config.yaml
d_model: 256
moe_layers: [4, 5, 6, 7, 8, 9, 10, 11, 12]
groups_per_token: 2
init_std_router: 0.0201
head_dim: 128
norm_eps: 1e-05
attn_scale: 0.0884
lr: 0.00088
decay_fraction: 0.471
dataset: "wikipedia_en"
Below are experts of layer 4 (counted from 0) of a mixture-of-experts language model. Rows are named up (a neuron's input weights, with its number), down (a neuron's output weights, with its number) and show model dimensions 0-255. Each number is 128 + 32 x the weight over its row's rms, rounded and kept within 0 to 255. Numbers have three digits each.
Before each expert's rows: "comes after" lists some tokens at least twice as common just before its tokens as in all text. This comes from a sample of Wikipedia text that the model never trained on. Tokens count by the router's weight.

# expert 4
comes after: "-", " (", " \"", "'", " ", "/"
up0:158125151138085125066119065124159178135145126116104088146149180170121102098127067114186158125107179168120151119079111107219152093116127174097131128160147129156144081136129129175111166131125095151108131143120063138120098082100100140149122178118122148072093152132239088102097146127141152115073124106130114122123165138127094110087089192152134111079087136119138100137091119107147136134136112120103171116103093161105180130106168089076136144206137113104133097099174134123145111099118154112115143109151077120114098122097171117110133209135197127117066213112171189170117122115108171115097150092146155092169168150155134082173147112116185132126128124103126143095111127154082123100139172097144143136121172212065126092168214078092118175142122122104141080205167160109114140143144112
down0:157137130099172113206123108113106125116086193147141132133100108140152069103173183122144190160163156144085153113160100173107082125093116151129135103130110124160119132105127154099128164155157088152105108155171085098133086117100155126133096128098096141166150110131142106139102187151149075114116101091171111109085140105186138097148074160097142118105156129132156073146145171123141080127130169085147124045142050130091114095166122135112189127049137129174155111115088134180142155160083130115152115129087152165085105154184156115111128146108153105142085189174146146168124105140146046162151049209161090090165119108141050120105135099153084126128154164105150176122168176103129138144078111161142161078143163058146127087100160116144130123083189158125107103152141092122139072195078128

# expert 18
comes after: " 19", ",", " September", " August", " April", " January"
up0:143130083138097107125118182186117128108179101072159106137135154093102141055156176114170135135118140098151105120163084174100138126151151125125144106150115155230107123136189134153129120067161163047127116160101177128181137107162152138138138080149157166152087133118138151142106125143106099130148142145108087139156087116165098097151161156186151123097140056202107111139100098122133126050063134113079160150156103109139107130122126174131118126116167103107112131117156143091144140118139200103117131058104109120093101117156154134145192136137155166075159060154130135139139123146156167143052144167151146133112189038070107128081115088088128176104159165185125108120148169113161119119105197150126170100126114135132187111081173100154148091055132115135132090125126140125083115173044116
down0:130155123142145134097101133170116133139139114085127121080150114123115142092133137156190097092104047143127166124144117121185154120108145129098081091171107091142125113120140122129159166152195065131094158144157099114149127050152120172090150155104143103063167156136129113203170134110099108135106161149183097121125072127155079112082144158136136076129060133136163167122129119115111184108151175142093161100120168091149084083155126164191110100077215149138117124134136124079128113179154108128171100162161122089166160140134127102116137104109123143098148080063158104128184158167126130225123149142153168131107145120154114111189144098129113129116163155127078137126152086124133099105255163141094130153100146098037077141142057099142139104095140054136123113115119157126082102145159097

# expert 143
comes after: " 0", " ", " —", " 1", ")", " 2"
up0:149131112080201128151084102104160114126113183117073105097184148133104176126133136162085085088176135121155116132128099140110118138174199167145107122106090169124150063121116116185125128153164092118130114082199124138123194137119139172127152107092135131065130141109095084146159145193104089112084101166184078087127083106082069128105089133131083088200175077144146125138169143124129107161136125166088133157096118145119163090151084148140123060153104102089128118110117132080132148134125120091138113155134114097140133155086110093198162141160115127173159129134164124125192135143140103113157190112107107154093102147130170169121138178133117083064191074144143142132142099208123059148131181111128178132117147114166051102106086121152105146127116080183142088074140150096155183164162083
down0:142151152110157176145130097060107110143156133147073158141115078128192103115134142135092146074106096048120104162126150115151209101168156095146094196100129138117138130091138161136155171106122128157151186091113154155134122102127141188153128096186109140088147133168097113128162113134124105089094125152147187183105127123090074200121183084115149146168097138097066149096083192135152135140103105131106172121109097137168192126136086114161114129150120177087169107078084068147121145142137124175100109121109194101120074122106133125133161162138116164111115118161123063063080153095148056171100172153131130129135126129127114068131149090183143165133166122117105136039137152163159128051103162191117135142126121132154091131084136118092176080178098098128163096090108063111081140123145134

# expert 137
comes after: " |", " 19", " 3", " 10", " O", " 2"
up0:074213146127141139150119112125125207118128150144101139178108162077060193128182182144160116105115120131134112121162090134130088123166123048131111103135176093110155109134098120195184183059205091102093111156102127125168124099167101104128150154098155138164076107120122180056150157176091090120144154211105132195115137126117119122154138110181129180136138149141160131129131116144097096057108117119106179148119134135085124096114172075121118119081141153186080059108079164141099066134137110138116096150119078147138079189143146125155141069156140093089179121100132154140113141096050152151165132074156158105113112119125104127144130138129138078149154139065109169193140084118119127175131106109115139145100127116097080112171165144067152086163111131134147129100130136178136119172126117
down0:130107058107160124129170146204109079127117202048139120112082139109145139122156116174146110176122129122164155060103142111126131094127098098127102104100130168164116160157100102156133122140125118160135160112142121144087157135087152124129154124139120127180134115116109139142102103110005120118147135071144144140117101133163103061114134137137158129115127056140212129128151107075090126144107130069164158092087148165155134179119086106113117133127155113111148137127107180140129157056135175167189118098149144128141162097160176078177166144059172088103120160166132155168159150122204109124152098137125063108151118109103111196145019152089138091139115052125114173102203074134135116151139081110145168096186177142141160132131103157137130122132136096114107105125131132117168172127056138

# expert 126
comes after: ")", ",", "4", "6", "–1", "5"
up0:160108140147162141135134215121042083129103128040192158114121107104136174147159134116103109099129161138151097090150097125133143157120163170115098112092119104188155157183150079157148128109102137128180168160092098113073123128153134079163128092111114173143148117139078210150109100198075168130134151103157153134160069144124154109137121156065167089126193114108172145118134171134142145089127158121135090166140099101119149076110109106036097157074122129149204122121110161081130112069090108156126148166155078118129087084167133128106184185114117148131107111125143096094105114162192119107126133117119108150125168158164152125093140076121187159207166133098123133064155102073126152101121133126161084121131099125124134152127133109111126117060142104118051097131196088122097148125165169
down0:177096134114137178122127114134180085129147147147136146095077144196176101149155148129112189152132162167089153124152151164063179110142119121134097117134109141137180140108111050124069097137069128163129160102093167092133052117178061133193124122125118106189123130119121082107110082126132174126138140169155157173104152127116161136157122168151107058100144159098061103088108159086089138190120123107137121100143095072152122111189123135119097078113150126141229180090117119140147123058152124182200123099147166156105164096187128099113155130139157091128079138110095142113146142110112129112112133162100108143055126124112119120097100083158170147148160122132127158059094122150162104125105151099132063173103123111122167151130127190133117124121032099146067109115072111138129176163130170

# expert 128
comes after: " |", " S", " P", " C", " F", " G"
up0:187113140169174133164135114137134136129087123149136156123107123149147098091152182063189117119165174159138101115099089134192106112107119149133120143173134100147163106141085148165078120131116070160075120105151141142126097169139107186128135103118143161119090133103185106141120110174100127113129100126141164120079114190120156130116092204133103117129174192132108115079158120151162149161109127109098140173162141197144158173074157119087181108151144092134058122096186136166120155133072171134106152150116136073114155080128104112124097213076171179054070153165148120102099175095097148111170173114115108164079105120146145166130099062118153104122128084123083112107039148104114093192094160095148140125127094135126129110113108120086114219122141108115120088132138085062080189101135151
down0:164125107150132184066149119148131141072137091114078130094186131130136133121163139196114125117150067122122115149116116125106138150090146127137172118116060138055141155035163138188186099124096163131070100129150117126125170113131091122110104089114129130168028166151136083072184134119176136133103126126165089154110130106148120181179086158154137147091084094169158129130154121152111121200221103189134122125120114147147139109124100093115204159155107150112144127130127090180181126165141127127122158149110142097113172163173141083070078097181101140153168106140070114123087121161124127143123137108147106097130085155091129131123134131128184182160151111122137112174178101127153120196073141074102096096142130127070114080115121129110128184067138139104104156113083077160104043146143112

# expert 12
comes after: " (", " (19", " \"", "(", "20", "/"
up0:165138139127097130105119098124060136135165114124129121129116126163018146172168140177140157087075131128137134124106130150164062139210127143142162115124146119171115109146163115074160128114138104116079163064152117160118153113109169147138131159176183174111101119151171122112090173139102106171121089116096061161103110177084104102147066124103077133125131159130124183122146072142107139159105081187133063166147172123069172152069172178101104142114178113118124160108127192154099138120106122149145116132159138114193120121051128100188096144105196063106116118178150094051150133116116173108164145138133105113117111090074108133126108117103120171096112124106164182189134127142117149180083143088107143116108062091088130120066125123129143128108161110160114132136189141144139200163142176
down0:122038063167090151159130068143208172186156105157144146088166161148107169168213138142129136138152085096095137130137133174087118156127121115077137164145127110125097097096139125166110145162129169164165097136102100152134134147128099179200096100137153075058146124163125088085089165142093117131184108096097126102130115124149153137142077166137130103073128100056096123078121105189105160119178121216138070122122161120106180116187072166122091123172105111124170123112134138109115145081098098120110071140124108074138172115129177173125103145135167139132145093060090150144137156128098106159165090122075097110192141128144133154135086145201101141094102142140124093070163119160117158160135112142114112179155035119109172112144118156100132135107155118123094167155095141142099142152135160

# expert 53
comes after: " S", " C", " F", " G", " T", " P"
up0:128154074160100083125128096121149149103078119170128112114132159138086158091141145137198142153155108109084117124115084158146154132139086120169149175119089198094147090095107109146155127149102121096152151134063116161117147136076138108124092102166139168151131131142120133137179080142184139132105099152153134119041108151089121115160127132136149136107094171106149146099092082067145160144089117185133156127100149111124152161094122084070192185112172173102103157095077120158081084047148146133160058135106142114122103102123115093075146156162116115140113087132122125131151128143113069087187088180141055112178176168123193038140143130140147107140072143123138223105146177115149166149112160171163126133170097180088146081112129151142142198132138195148130103117145072144079156126117159
down0:125145155137138136126107072095113140101162160066146112101150149121148127141204157161191141140161140164122139134145109149134168154145111159153124111151057174109165131069116114130093120113129136091053133188144120131085166203128184147122079170081132139145050112100019096123134170078154162101103098050093092189069134152058157091165119147131112174074091132131132188115162111092100134120098115133159158145155112100129176124074175156092146140135143094101198122094116110121102099091172122137108165111108127113097193121181126123108125110143105111073114127095154209135094079145107111137135090124121070178158142142144161081103162069121180135166111088093147136139128116135185155146153100125110128188141132097115153115179121138124093166141146208116135169111114115159102154114147133